Weights of a small mixture-of-experts language model, trained from scratch on English Wikipedia: width 768, a sigmoid router.
Below are experts of layer 5 (counted from 0) of a mixture-of-experts language model. Rows are named router (the router's row for the expert), down (a neuron's output weights, with its number) and show model dimensions 128-191. Each number is 500 + 25 x the weight over its row's rms, rounded and kept within 0 to 999. Numbers have three digits each.
Before each expert's rows: "comes before" lists some tokens at least twice as common just after its tokens as in all text. This comes from a sample of Wikipedia text that the model never trained on. Tokens count by the router's weight.

# expert 29
comes before: "1", "2", "0", "3", "4", "6"
router:435494473554498519498475522513487493458507486504538497512491447462462475528487486485502485512491563485513489488530510514495502514533467476461495473498484540486500490534514496546500482516479478
down0:499494488482477502532533506454502486515476527544464518546486503534425522532493506569525485533489529502405523449482514473516530490553501515442505476525519479523505489484504470509489504471488488
down1:564511481526509503446515553508446520533512517507472494484460505453517492495496501486497533515485496471492483463474488462479539458469506499490522489503527495479502529588500491511530486529475538
down2:507521490513505472510485528489470528547513511475515517549520510540457475547471471469468459497461516501416519477518483469523477468476502459498489483522458510493477489502498492539470497549515502
down3:458486556548527499452481531510480500487484506512521498485514494493489517524453474507531531500476496503516471500479530441507471481530526521529478526539507495443494519517532553532518493464484438
down4:496471495553487479535530498520529487500496461508533484463500482486505538502535519492499498536462548532509522510478546500486494479500508513499521506492469485510494506479532461513481469464482452
down5:515492538499464472495449496505480523454502494519532507487485534457494511475477510513509472521511519453504474528514521515533472484473525529519503487537475494500473491459501529483521506554490490
down6:451489480486503490516568475502500498501488467482547531526532498470525482464481519507477545476490490500498483502509543525532511482522534496516485528483486493502503441531514477519487494492461466
down7:525454485462499492508517458492450529516518487487505514446527545483469496489525518496546509523487495481498483520548524520488534503526515498568526510485504491533522505465542479517473487468536499
down8:560465485509490515511493493486524511538522499505507483508535524500509509521533478500488570517483476467488565479508494459513536496467538528495468527483514551490488518497517497495495457537498508
down9:515493493485489433506473530492511500521480493524499529537539479507483552506545513462504509489512491530438492466557502522456498559552465525484480507485507544512490505508510520533539554508455472
down10:523516536462478498511549468541530456498543500497479492502518531504515525462466545500509472509489515493485515510490473501523459482466497501496470451513482501493522498466497512535492490467545518
down11:531502501499541487488509495489448470466453527477533507551475496474477478511492479467512524450559498554431497486485496481530526528522486509549492500490470477561441501530498545540525507544496539
down12:523529462489470499518466483505522499478498491474464451479505484535506448491474486509480521487491499464465484515478512490498518480483456462465565509505493502478475498514485475537496442444498495
down13:525504497514468482515520479477483551502518519523483470466459492545431518510460489502513489495479464468495472494521471475526521557505490496478480544531495501535508504527488525504481522492524502
down14:514499485456455453475506462520499501490506527516511496503426497487524475491479480511465516484561491528500535468505461513475512503500485538514476504508425474484503507450471505496489509558502472
down15:525501512521513483517488462536517524489493481482489500537520502498478484520505491565511523512503536526506502509520496505492490479530530468469534509500496500460492487472469500483509491466514478
down16:516503519476477506512511488489545480502498485534454548504540488524451554536441522530458502484447570518490472462502478526524509479504518518514547495478517519488444490554537560494534486516506508
down17:501490458440495457499515448501487539484497478527491533498505479494470540510480451536452464488531488522458515556532495465529482499500535483513487505500517542507478558487503526475543469454515531
down18:523530509496484510518476499535460482524476448526460495514483535499519562510518539478512478529497495557458517509499524528504486493480499526458522483531496521450475478466479476517452492512488524
down19:536509470484502525454520529466491475499498507453517514480483511509463526486526534495528519505468527499474483526509465517461485504534494527532484533522515538510497540500510473492461511500508493
down20:546524530534487511515508471477496501491522467494510530515470539527534482522484522490510508481481475532513495509514499521517511514519491519500501529456533482481490501437487498483426507490468491
down21:507515488516460487510496537462515556511532529504488504485460512510520537499513535496474537516511493469526449520500478568502469484450456498472527492484474525465492449501471503470480596525523517
down22:472489518492484506474498519475522479474478501532498527483507459533506506490513553520529469511474488474474503482484456497516484500475538475472503509469444492491534502535484528455511520508549467
down23:499535488502451478531534506505474512514498524514525498500469509563494502492447487483532492499530478495510559494490511505506514529463519518499518446516459501521535487466555463555512515479471501
down24:463496493479499439436486460460483518479480502488462462519519480501427510482521483468490470505498536478554480482474462514502515557507479519487488528518511551527530467482478479511461485477493500
down25:484503511517497514474516480452493516540520482471526520485547534464484479501523514515517499512482477488451545541479481563483497452523494497519538486496492533522476544539482502513532487475511491
down26:491524521566513497511515513499507499510465513498478476502484514518491485500515542485501497506476482488558471515509488538474500480526456495495538486505542457480569508452470487511533482471506485
down27:493485492512510513483529556508486510504472515483473495500514491497524487466479465488580439507520465489520534546456512474477466515510498471492512486492456497481492431528496538546483520517544513
down28:505536513447498481519435497504507539533531507499526522489491545505484502510502480519500541549446507471518527494509522534568490539525521489468491505497502497474497542530529500443513500472464469
down29:492494480454524505492524532489483481499485471493538510514525472507473486489475484489525526496497461455461530493497458509531488510459487490453528500541492522465509533540511460530507477524502527
down30:474489551483472504508485487500545512468503508546450513492501462516529555515487518516508526530486522446416477527551493500479547495490475493519518489504527482516483491493522550542489550532522511
down31:525521483490513503460506515518495478493478504502493450485497509510479461509462539494474526465491570524513453527478478499467515503509531498501474496478505496493505504497511466494474548500488509
down32:507523513518498507491517525516529515494509494505519471481537472498486513487493505497500506519491496516500457496526477522510502481534466481485496511493538484501494521541479544489502508458508484
down33:518519505504492489479507501514492517463472502513503496555516487531447527511513498521494515537464525530543501521505520492495538512524476499502499511445502499497508527528532491516501535483506493
down34:463456507474495480506507522525469499507475517497524493519491517482521452511471546548513458516473538493452519465492523467508504478512516524498471480505535529499536439540536553497499466531515486
down35:455540534535495507507461477497528500519487487566483482533463529511551462486482492500518510471469494460525493478513478487507516520481482494518560508517443517514542449478500484556485461540523504
down36:465502517560477512537517497523514482496501536469488457530504533474527472488514546467507525477508524457551518485496513469493507442475485503531519539513480504503474470489492521499514526490521520
down37:480533512500496515518488533501492504491498504507512502512500515505513493536464512528478459498490521475481512436431502459492476464510522505551536493565503506533522495546497471506495509509519494
down38:483491475545469484477523545459543477467470535478483521497545527492497519514490491507534499468464453483483501503497495510491509450499491508470471485546516493498525473502534515540501452494479500
down39:539525533509473486491488483536532468488527512490482508492511471547498506483456485503494507487500498460464510530489548504524489540478471492478520514487515472496509487477487527505491478511485505
down40:496493518484467484517473488511522503517508542481496546499485528460488488458515488467540510496488516514516504436514519505531504487501496496473506506525493490477527526499461466455505525467457520
down41:543527473468482490534500499487498486493488481501497504545485472490470510510530505490535482539514460497527462484532473471534508479519484463463465474521515513471489491506563481560531509535466514
down42:483446544491511480498518540507502559518462530537531453486564506492518471520480487514498500486503534506449533485479463483542521530491496495509484522547486479481501487460492508475508553499512494
down43:519514544525538478493483507524501463487455482517518498506531474505536438448530500515488516496485506501553506502487513467496475526484459515521476487498510496533491457523534460438471518473526508
down44:477521531527485513486466525515491472514480503510502498505545490503482485500433528478533462485523529528452488522502456517491490447527510487485512522468448484506496498482456508480482468477483510
down45:475520529480484514455527484492497487490436503529491475488511458517500501507459471559512526511473510490500510517506462507490499469519549537487429509512500495497519467482475520499519472511494468
down46:506452503506479483518508492528464478482537513522527501517475528490499502525538512488524508499501485519459489490494432520467529481497496471504474542476465478486510545516484493478460501497496514
down47:451474492528499556529500533509463497515507484511564537571532505535506484491446470493539409527466482488523494476490511487482486495546511523477467465528529488523507512467543521484533467471537534
down48:490529517496470488475554498527505534497528542496530478520485517506459487506484479479474499477463539506499554493466489496504488506520500515529463471477484510495504501507526513483501501502508489
down49:474502530539501499550507496423496494551470501475503516500479550516490446510547514481507480511486487487555510504449510501526521477516510527475472527497549527563465483513497451507488510494513504
down50:537471482542511507469483491504496531494474547519525462443516485537475463493492523477513513493489526489493483510466479499488524508517503496530522502456497495503470498485503466522475496476472488
down51:517498476557512504494522525536492516518481496522505546517508460528507492503482504481474473469527537540508489467497495519455504510536491492493500499466522487483518478526464519546485542494518496
down52:475527500546494537478468481500515525502503510525508521502437487455518512493511494496504522565484511518563521498459490551519524543508491520488524483537473519461510467466526471547496489489560504
down53:495534485460435436529506519524530490519469457524501546491475545469487453506522538493523534508511526541501489452486499520458465528515456508495499502452514495476507534508502524493477513493489490
down54:500501472537506542489465541481515489490530514525470534470485483525528524518495490483480498488486499505513492459474470492483542483519502473496550479487480498459505510484524490509475461491512493
down55:488513522490500507539540511521492496483538450481484492514524488525483524505483537487536510497507537458412457477528496482534461496485492475455493484518488506529494481519523505535477467482527507
down56:497511501479494555500489503498518490500527476463541513508494457475477487527503482483470488512517509513472518535464489475476465491494517447508483458502491452482452471484527495512514521530513549
down57:548524484527479455519564504530481504559501501524491525472501505543471500490527490544515509545493508499444463489512511461493489478523484502492502514478529515513488490519518502567496497551509522
down58:524513503518535522472483529489520503524507467486485480484512504472439560528492531503504507506498550503520492477495533539500549470460506512526500513526501541508519509490476480528472460536516543
down59:499475510465463520502493482485470510500542505503514540493517439456493470475467502514518503487485494495519534506477537507471495481557517519489510519451475484495505517536483522518502482473548504
down60:476507518481520470525549516505480533501504524526523551499501547506516472503503490542484510496465515462504460508529482478517491528533542507534512510503470532506536526501509487503437454530467492
down61:495521502488480537525504505563475493493491518479520521487502471508481491507504498492506525508466521487502467491532495479515524480456503521500504513512511509505488432532506536491496505511438515
down62:472494530464527493527502491508517505562517486488505531491481473478509478490495515527486480497447501506519487512470508518502461494507495487502467500534475503472522478491507511515506471458512519
down63:497491506517497485508532419514472497441483525505508496467521527447510504523481480473538465492521493495490535480560504477504523491495523495491497502501475517505471498468493554507502515499480495
down64:526523532441494505453537513487486504489485497517501503417486499526509491486518511478481536509506500483470529504508503540519501514456482494533494532495476457499467480487495497460500527483497487
down65:509504504501523534512464477474484512497511511526509524489484506531518532502499496492524541468497473548485515503542557526523557500506466511498465505461549495519531548500503520493486509515538564
down66:502476543517496487516480494518487538507450475509516541515503525489497532544452516496511465468473481516465484477520452480484473550426466438484515488481492464513485499485472504496469532503540472
down67:501498525493474498506513507485479492462517566446505499487542487481511466474471475473480472534492503504501504506447479488484501530489497472501530503493458530432514470502505481470526494467522505
down68:531534489535467503512542511477460493436521495488517525485484509510477506463450496508510503513499463518539493517511469532481463494507566479547499471476461497499502470487516511483495526525511498
down69:529476505497486545536496511552532506518527481525495489471508519471523513481515526495501482500486537492463505500514486535532491516489539474504479520543509472497480457485495544478469509500474531
down70:522525443480522525576521474534519532484520511503505528525500488494458485505522511562478486517495499508528500496466531509507520529501508535551483494481484477477493508519508487480475490487533542
down71:466501499527495486505476499534486484504478446485498479483504522493505505502464537457471475481498481497544501444497495509457506450480510502505493503549467477522525508519491478492503511513501527
down72:533491474486510507494478445510506470480485523485458508497501518539481501498513521484513484524511507453527483533532531501451556488463531550494473521503472500527517544520466501553467515531544484
down73:497485499485533513445500537518485488523495509513523552500516485517515475501484530488504509438521533473553448501473552487493452495488505525458492483487450477471518497449469488504510532506495458
down74:479476501484471497471501508494521504486536494522495492517485468498519502519509482541474458493502526511495507453496509525502540482479518517461555531501503504537518523488500486483512506469439493
down75:511502486521483498531463528505499491475505517492471488524513561488517456497512503502509533456473512499534507547499452481539501537440507488495493500514502477536520475506506475526524525530545510
down76:461475489471508533510523536519514481470464512496508492497487484452473464493487532552500488454506494513505515540546484506481506483530465508516510525475515513472499494505507494507534493504520498
down77:507509535558541532497475483519463477521547502459504500490527496488517452473509465530508474487519522515574512473528517517505478541444525479498537496461492510497507522495489486497510495479467505
down78:521507483513509519536447506489494473478484513530516541579485525566523512506543506513475501490540522517506518505487473474527509500520461528473498485549474500548517498487505518501497474510523482
down79:516474498504531470501499464517492473537509495511528451508494488496531441478494506477476484554485517505465479524499523538493459489508505512496524520524537505475548490503501497533481500476476508
down80:484527516500498464495523486527486521494489468520478452514537483523547567528487467507495471514512524525496501487513470491565521483538529507504514501549505511505503486513450522538460527495469492
down81:558480527518495523493464504530467480497496494472493564478511501480518470475520532507513492447499470478472498503493497494491483457522501477502529473507539465501511542504464531478516503495511541
down82:515485465512514516479485489486463499529510503488484501498481493518450474543487483451469495545466524490496469451496454535495529454520513479499508473512523475478493519466488493540483517503512493
down83:476466527520472484498475524534517451530485485504474462529532484455529500533526541466500426495450508518475518481490479484485508496484494490493483478515500474498480481500443496494518495524517508
down84:494472525503483514522491470543536497502498506510500491535447518518486425472468503476520526504476520491462466501512482485512495478507509468513525473520496517438529553489527550562493469488546492
down85:480537531487491548513509524517491471474492538498467503494483472493445527529457513469523477576493538529487494494515486551516525469539455548526483500521519560477509512526505496485482520499506508
down86:517513510525544544466475520507508530514483500490518496497491472483482490491504520524502461475496483475470508437509496482490493505508550500500486456521507522485520451497518493506505535473475503
down87:478496458461475520462514518541468487524494506489486487465522484484466511485518477503475512500472546492486497486491472485559515497444501476534475513527522502475508473487498470514475505504537472
down88:507538478480469470515497496517490518511464459504502461484474531523513517525499528523520480495493513509501481515485494516468509510479511493480470515496508554504515474460467491503494518449474445
down89:520523478507505516466508488522483502515498511489504486475524494504468505496484513498451503491506496508550465478539509497502493494494518522492493458475491522488553501526503426543491516502501506
down90:530476495498492495504456504480464481508493514422485497491486540477490506506510503509486521455512451490556511509512514527443489526510473526467528514555488555494464513503539511509512499490509532
down91:514457489469540475536506521453517473514518500527517525531493466470530516510490480475521496536484477534572461486514498542503495488485473478491492539480457526484531510484530449533477502511513509
down92:484539480500509510486427472504475503505505497467495527506474512534488474533487528530510489527474516533426468503510503497561555460519500500492504514578504463448499456532499492466517533506486486
down93:452480516493493575472535520493493502508455496502481475539508513525531485532461479480497487463473506511482489462485535508479488461502499502495542526542479489507487527518522460495514514542463507
down94:518476486497468506517471495514468543501494510477517507476527526487432451535531487470525507480501485497522536507514531486548478498501484537536522528466490546489501506498482512481493442514517493
down95:497505536508487491496507474508524493510513530524534518515491483483502496516471523517523491500493541524449528517466501505464526528531536510494531420479471499518530496502483535468490489502518522
down96:497540477537479518547472542517513532527500466510510457485502491501515528454506486478505440479511499507487485487519487514473485503503512501525522478486506504522525513443470478482458510507510489
down97:515498439481535490501532532463481469519508480507551486533490514487499501517502507537523470485499535512555505509463510492462419495482484511523506510499512496490523495477489556516458496521482464
down98:521485506494514506514456468528526464507559501502525501513518495500505496507519506503520501517482478487480445505518475500466528481480520485513510516499530541546445486509473521510495517509492546
down99:501491501475479510555512535483487521512515536516476441527513523504522508505472535481462479493504503539486480515503517499526483511502553487487480482517490512525476504526505492539443435504521516
down100:506480505463509488454524499531446518497483521531492558504500510512495524493492502487487470493544485473548493477487521509484565494523452468495468497477505496517480519480555504508499521513518454
down101:526466495533475499475488503526530511454508528493487496550488482498445530511497493527539499498491529485400518497513548482449510503498494455518524478502484527513521521522509509529498486492513556
down102:474498489494488496578442527500480524486521520522458466506540457487461497521473493499508479512501513525447522505489515519472485500494472481529469464491518518524524529543523445516514491491465521
down103:532473559477537494512483473538534564461479502499512498490493473491475510506513517492503534488534519546503527490468464469504535491490571491504525481467531508510481529479494500480517552493489531
down104:503503526447509520466486501512487473511493510487488541532508469530502528458492540522496498494519491514549495516487515482488542523501504492521517497474524405519547494514526500461502508524497481
down105:494479523481523500544484467476508525516476519524504520540533480506417483473563492547504496526501529471456416487504481422499525494501503518507489516551521521475527513456543500512500484533492517
down106:453495528487517480511506452505493528523490477508485486462495546484458470498497480532568491516525444478509484522490437476498498528501515464465501530529518505522497529535500505528532517525474501
down107:511481515441468481525514481461459521532508505486515485475496486524495553449532537476509463475545498476439494473502481484485523508509491510518486474500545519529496493537506465510509476495517525
down108:500558510500546536511456494497510506484492554477473491558449533546511489501572481489482485490468499478460512473482468490526525493525491514493513516496506471503574501493506530485521454439505473
down109:515483493524534522532525505488442466477499463497499511488474494493466495511486510496501516510497469497542513478498490510494497520473477522542473487465534524528487489522455505429563449519487523
down110:471526430473520557539525487531494465487526546484482492504496536510502563548516490530553482492526534522433518469490482493531481504498519492532508502502483514491495538511529499500494455535488497
down111:494482463500528505468471521492506509483485507510441447490533501523533489486554469535500497497466503529523506518485472476488509506488528527517559532536454495452534535461481461495513459440494489
down112:515450500495521559521494468479547540453528521503495533499489458501481506502494500493481508497508509522551485473489506508484498525482523502536511521516488504512522500483469468491519491513491540
down113:485451454496514491523561460552519491539488433485446500510481463506527483507475447449489524528509494495435504520515507446467432505518493521481517524492488537506506504513542484514484539490518516
down114:484484495492482500482501498533467454540482487505451540477506527532529472504491531495500500465478456548557509498526499474495446479504487436459501476500509455534503510482478470492476498527498517
down115:505473499432420516521492480508512486518510532530465507543504504497448527480474458522500503535459473538500482518533506486532492485506499536492491509507494476481490491548502455498502484515517501
down116:528495488567450517460484490497590472511468500481529478511505467516500535498498525501542454498506476493512463524526539499509482478491520541500451481499520510473525479524473476542522476475475518
down117:459502499553493491531551540535476503503509471517450501504504474556491512495412532525493513499473474470482485480524533511481461486497517509486514518467544515546521499539515447500493446566511495
down118:488451491523530508513508500470493492470478515495495518517495507472461513522488519509473510520525476521533504466495475489495495546488511505475438500491533453508498528500476525459485484467462473
down119:539504490529473443447519491513483490479523494494486495494516498457452505454515529480498502488499521483462501509472498504490485506533512551529498507480495509489486470536484526499503520484484508
down120:526478519509478540520509499478424470499432516486497483487497439501520481505484456486503539476490528517541502511471520506523523481452500467514478522499492495501473501506510444481529551510514450
down121:510494503536506485494495507503514570519491501506473513562492520479467513515448500510499503522515481518547462527500474500491481476503480526470525503490535502508478506506516507512484552509482516
down122:438457510535551507517478517498493535486518483461478481476516492496495522526456503516509494469482471522451546525461533473522495515460536494496518531499520462509511491534538542523480510528493528
down123:514514491471512484487508512510532520512502483501528494516474540474501523503509490496528511522499485439454489465449511476512479500517476537494517557485511459454503489491500488521464507587509525
down124:503514523479465489537450476528504458529519505496499487486506478489458491501493528476487489531489501454480514498476532475471499525527469498559494511494519474506528482469543518500473491464511506
down125:517497512528469460554518455499503493470468449489529469454482509515501445513508493507479545467485528511426511508499530479487498536482536464515465513484530467487466472488462484491511518489509508
down126:507475472531489481505542526510511540508452524475521504475496486499536471512525526501512479512489485493452479479477488484514463491488541500509505517471457499536494519549486493465440477486521520
down127:514542481504525495521553522520477503502556462493499502462509525492480460497505487521540514546490546491557499506514498518501461482503488501531515504494508524512499519540471520529477517505485491
down128:506489461513492499509461568496557512552500462495514503494484493513457467497492489492469451507500536507506471486482497520507475487498478562498466466534498507499521514491477482506487480474491488
down129:504537515471518488486529489474486500466518500477516501529458499477501434501463497508524508494542445476502506518451462495469500458512468475500511533523506474519495515494525519455489500488519527
down130:451492504471478460516502545507446471508489483482530470498517492515506528513500552498486491508460517522422500452487476500488506520536503498527525503480544500510513488486522501512480528443497501
down131:510489527416527481528530514523493549503503513469526501510557454510497473496492492493512476476483488497550470505488545523527465520483508511528485502464512510504511477478476471520463526510506465
down132:511461478426468483505468514478470514538508523470541493487527486503502489504522566506490469536505470531448486505451506472510513483548504471522483545456511464477495522491515501485497552525499536
down133:541518531493479474513503529560483489498522514521512461456494532502470464468478478555424523481538483486479497444502558488545521532472496497483482473530481484487549516510460497517498501464522473
down134:547467471531464461500507531484496507506537457500532544531470505514516529508501538493500545517505495528472495552472470494524498465529468479525472536513528457486525500536494507496482520482505514
down135:450520528521510507503509535534552541537496533535495504411547535505498550493526560477525486486496513505514499490474481528480532532540475484504533537508516470532510494521551455475529473492463522
down136:482501502519525525472481540509488521541522455548510490538503498518493490524521472501521484486470485535501528537492463490488492516477494494488474521483503463480475532503500493480518487500469502
down137:490561432494459529509530475555516461545519523494454502471519454512452478493479518518523477557515453455522454524509495458487513514486502467499494494460530520513520466484499527511477504498530508
down138:581537510443473481494477486496473514499478467518566484502502474581491455510487555468481501482441532480489486491529507522475519504506484497515475471510513447503482509508542487511512511501495504
down139:529465450500514501496503508549543513525532514474504519493507514475473480481508517482531460503539498497524481482540463515478505511534498541495504496572464497509523482483478515486488540456516515
down140:506504473472520519508502524490532432524527535469521517498451503501537526467527477509485536537533471487489529540518519492488506494511491490516509489446505486509468519472477488501541545513472507
down141:500495498529541552495516500497503524535515500474502526524468462487535521499489519492522523500502521523487510514501483546459460492511484514484488532475491502499547473455517467472528491479517488
down142:489530523508516481550510468529519466555485520460540517479496499458506493508467507487527540510484546527513493525489475517502484486465476496484528464523465507475440513478512493503495526509502511
down143:484509530505453536535533464458534477493498519521513481499507475510502504503508502523508484513529524509582483508515454482487546537507523531442496509524495546495520491473493526470502529504522489
down144:515485505512527514498493462507525474503486478492533536513481441514524452509488502521526511472497539523553503482506547485473517481494504509508495550462570527509523508511522505482487496525473498
down145:513527509531436472516496550475504507497491541453494471482499513500490500496504508515501465517481519509521527519523537492495473505505474537447538517460502516498458534520511530504523534545480462
down146:499519493477462502511485462479523549531529484521488531503528483507511480487511502495509500508480502476505510465524478514549480471499488557511456502528511528463516476491488468481509538473496506
down147:502538502471448517478535486484559502458498517450475517486534523512492559471523522467488513479465485501511477485495532465466458544502483499487510502523561482497518508504479494498520495533528515
down148:466509468503515486484513454466507465494478512489496529512489532483494510480489511507512478517478472483559528486501489536536557513472488537420478481503464487439497463477461493498496497520494532
down149:528513481499526529552520475479497515500510530478497530549505455472561506501497522486530509469493523493469478474504544492537533459472535462483477501477465536490543520528498522458519478512476459
down150:486541466500485485504496480507496507543500520495499490437494551468504545470510475514519498521491479548504484493462482496492499481477481480540508497489470472548504519467487465483487513519484509
down151:519518452510470479482505480477476503503475528519489511497462465457526484507490446495488538543492505512513502497497467474490494570473523508525494439479504485498461490467450494506414487536487482
down152:503499535480509505492508493506510473477495483497485516512472515501503521531492511473511539534475502492501497521510528480493503482489491526556508488506497511474515549517455564462493503475528491
down153:517513472519517548562472519492531480541498535532494528515465484534542551475507503505484520517491531469530464531482486528525503553497511441508505532524524495532505484492475539495465508535524512
down154:490535531523547550543464477516487499503508497538508541504480482514499468507542507472492471472491515475533503485492517501532550514489498492520521499518485530472534476446492495504457500472508503
down155:477499509461544529490486513512504522490523505539508521473465537523471508486494476503482475467522507469490501496499509498515461473506500479485500525507547482525516482555515505542451504545541539
down156:498510533469441493497503517546476453503512505512472491492548471543431527485504509474479492457483510483465500474517455472508502479520505495516494508520539473537502507529493468510529472479504529
down157:492520519512475522515455514544482472476507523491490501507486508498518527453495541541478494499519489520531478528480490477496547537518461471529447464519483480527498510500518489511515501548493481
down158:522506499473495506492490503423509512511522527502480503517459502488527535518551511493503518534536507473533507507485516521504497473499516492518495473568503504523512510514513484460494536516487500
down159:485489511518491547541433519444526511514531500460524505484468520504525546531515509493524569489472493503542476514479506537487503516531529539496447480515441493474504517492492573478468521488506501
down160:476500462488454429468537529477502526480534546493516507508532545496498521491524527498548494515490491494539510489488461480499484480476493483516509529516514531511485457515465499517484518534510495
down161:530537516442518512498490466495494524523526553524527437479499515499511555471526469533489468515483514498543500514474516526545465468495489518508475480476533467464502476511485493470488489502534494
down162:479491482487517516511472473489469467452520524508496462489458491504489515523491510532479509497489487488517535493489520517519522545541488528509514492523514540502492516472486530474542530464487561
down163:524516527489543502487487507520505479496493498459517481483453496448502504510460517481495497474525511493486532446527544456509528501457512479516505508501517493486524467521539530493491515485520524
down164:473476429490504517439517480518564489514469447550497525545555467525496528530477529511464505454487494494480489532463497481495478468481487506503492510517537538515464496470468539500485495490484547
down165:539501488504489518502472488548477504484457472494514518513480475449531485482550480527488461489496468545451518534520503480540467491498502524470519520470502516485517502497474467515468477456498457
down166:502495466521542508463503426441479507478550461501488521486483517498505494479496489486513499507473536506480478544514451508531533528492552482469500499505487537528500467547462467489521562501594525
down167:549503432524506539489500500490504578484514508498519503436452501514509514508525473541528500515474480541456506451522465486559464500464508550494468468494506491514517465458519484502532519456492526
down168:466531466504504497499544501536466505502486488481519531531510506465545511506467469463490503488500515489530505538495543517546487505579513499522518493500516494482481501482474529526511523457514519
down169:484477504476476499466494469526514493510483493520484538549496512475508516499523485544495448459489518477429477485540514486519531493517522513507519513473466493514491508521530514517520539537494474
down170:506486502493500471543520512481471433506498512491483506475582493519466494526493506471546497534473505524494489476540493440504467483471524503483511533480507493479471524508528529497484478498503481
down171:489555468502488522492494507514484488494484474519489541508504513524525488495476459516510507467454480464515510487530496477550451486461517533493525492488510531494493496525511549454497488489470511
down172:466476465456537458516504503502509515478457526463476529493540503527472565517488529512536508488532486471531493473532533504486470533462529510490484565527462501542505490548486457504521515469488499
down173:482483541543522503450506516490511540488480525502491474463556495486465465499506516464497463505521537514500509493489503511490445555505519520497493509464487495529488498518495514529487545528503530
down174:522536539460520468476452510491469514475515489490478505472511453478455458491526477508529521448529461531505499529458517505477519522502486520504484477503467511485487442483489493530564461486542503
down175:494518519477533515476501498499482459537498491482490482459486504476437531521439479482510482475523544486512463458500503481492488510489536535542490498510522449483516524492481520531509489473480512
down176:539520549498454478494480511468478480535508507466491564475479485508535459504524511510505471506476436527519563528502504446513525511474540507504496491522496487549480509509488506496503499503495473
down177:496496489529459505488530486434486555491453517505470475515570520507480504501506486523506529436488511489513496538498491471485512505522488533537489508516543540512505500512510501508520520459491505
down178:513493505509535487531492507477522470488503537494524501503475562501534496476488482511502532476501526544451493489466492494476490508512451513503554499498484464506477483482493516501471495470452573
down179:472483523521498521509498478501489495540487526516461522504498499440493519501512475479521505547487526492522449521479506526497491473478482514522530540512486495492515481432491490510501496516515525
down180:505477534498483482478474490447456511501523502494503502514472532497490535536514505484530473480516508534494466530505542542495525524514499514537474475463493495530503511522519528474502483470496502
down181:506554486520484534476538521479513507549497486466513478487470520456470520488520558471486493516518492539487534501511479478497512542482494489509511470488474472436510498491488500555511514489507539
down182:463492538480486534520502499493491500497498505458464493507483507522531509499532494470496504485517486529515513509508484484500481529518491449477506511511521496460513483535469509517524491502496498
down183:495481497534509517471479506499480513478493480513461468481494530561505495508491507459539479510503474512504474522488521533510491509501485506530508526533526468536473512487489539449491470481535446
down184:493488503498510495515511518435473484463499509506501509484470489506502526480467485480551477516541485518496519534485491470483485500475480512543486435496499463484539508518461496481508494471458487
down185:485520478484464416471459496524504496479481483519521501459463510488523502498510447514500529472481518485485468526502495500508494538472488486483502580502483539537521541454518501475504485475493485
down186:482492504533467526501507468504518542531519533525490508532531480517504513504452468575545508541467531500473486509494500496511530459527517517542456505467525496482515526510483476516546499500530478
down187:475528501495531515450476492501484521506472498452508469442496507563466504531507503474479523479484460544460501531462449537520503482490497487468525515480486516517499511485502478485497555480521528
down188:451496574480520477479474504521476494465503506504475507472475487549463499517476493528476528479503496503532505536491531494532465492503498482515523490520477478488484495492493517501483468463484505
down189:488492474504494475482489481530510515477457521525459441474519510515482525512510500522499495488465485473460518471509486464495516533469479440488519460487491497483508480509503516455499509502508515
down190:543503517487525441518501479543489474483531497511491509500499487537513507508467477483483557493472491501524505492458455490548544523457518493486491500513479523471518520486480509516482481522535497
down191:509558511479519496515495540461531515506503486519472548493478514511487505525495484507488528512549487522462488505524498528436494485484506474508502498495506472514501504522476500481497472497482482
down192:539542526528549499478478527523531491493468523515479512500471472517399528492466492491519450533521471494406455482551512530500493487493516500529521460483529502481503484483500527482464476514509506
down193:514530523481514464490482542524497501520526490483477470532499559465520533509499511500471495501526473488522514540538476470483501466490483518506510552459483475506507525485551476485508462529479513
down194:494491502516488515512479508513517483491510497510481468567515419525471527489501505506478476487474564415460542478492497518449514517477502503506511498494505488541465452485524527464495462513487493
down195:507497484489519512531515490464477483492505451523490508476532500510533495487502564453497493464500535529517546501504528478528487540482515508543479493510465545457482524559491540493550477504502513
down196:506485510521491504544551454488482526495488524505514484506520484509481479532473532507458525487489528494499458521484515507473514472493494520496526519502511514506503524485475486481500470507510509
down197:541475491501502471426455457484474468516449536530481488511533518462461506488502551508463477510508452455441518490508494514484526543516493463487483530489555540524489493499518473457497499496509512
down198:503481511535532510519499515495468505509507490550490498492449504488511480516493499511494515471488539505509528484495494500427499560504495463475496501512515495539526508512518511530497487543464485
down199:514509515488527504515495478465488532494439488464455516489524498482505572488508480497456506469469475502400509536512489514486528468525514512548521506467511472509523514510518522533498514493457543
down200:490492511500507494512481490499484484474507497505500518513561451489456499464490492513490500486504474524417478501465477549493530461494488518509492491506509516521544456530498546490520552548493468
down201:496533461484521472473465473481501531504478498489531470498527514497505506490526533486492549490491496519458473492493477514492497473525464494539529504512453472517533521439523503491497483454467519
down202:533496511506470558481483531494488493484518453547477504488459459517532541475480483510497497500523493507430449530539510505493524470510490485503533520475505475547492458457522519522502472508482522
down203:495515482520491564455481536498518527510451538479487484505484469572513502503554515484456480501501432518497500521498501527506499450511509489413499499527467489524493524500511541463482500547521467
down204:458513484514485499514486499539495532484498515514470524521459450472510504500471460524477537478510467544503510509469504528556514521507509471499471504519527551517535471512445518462449495475465488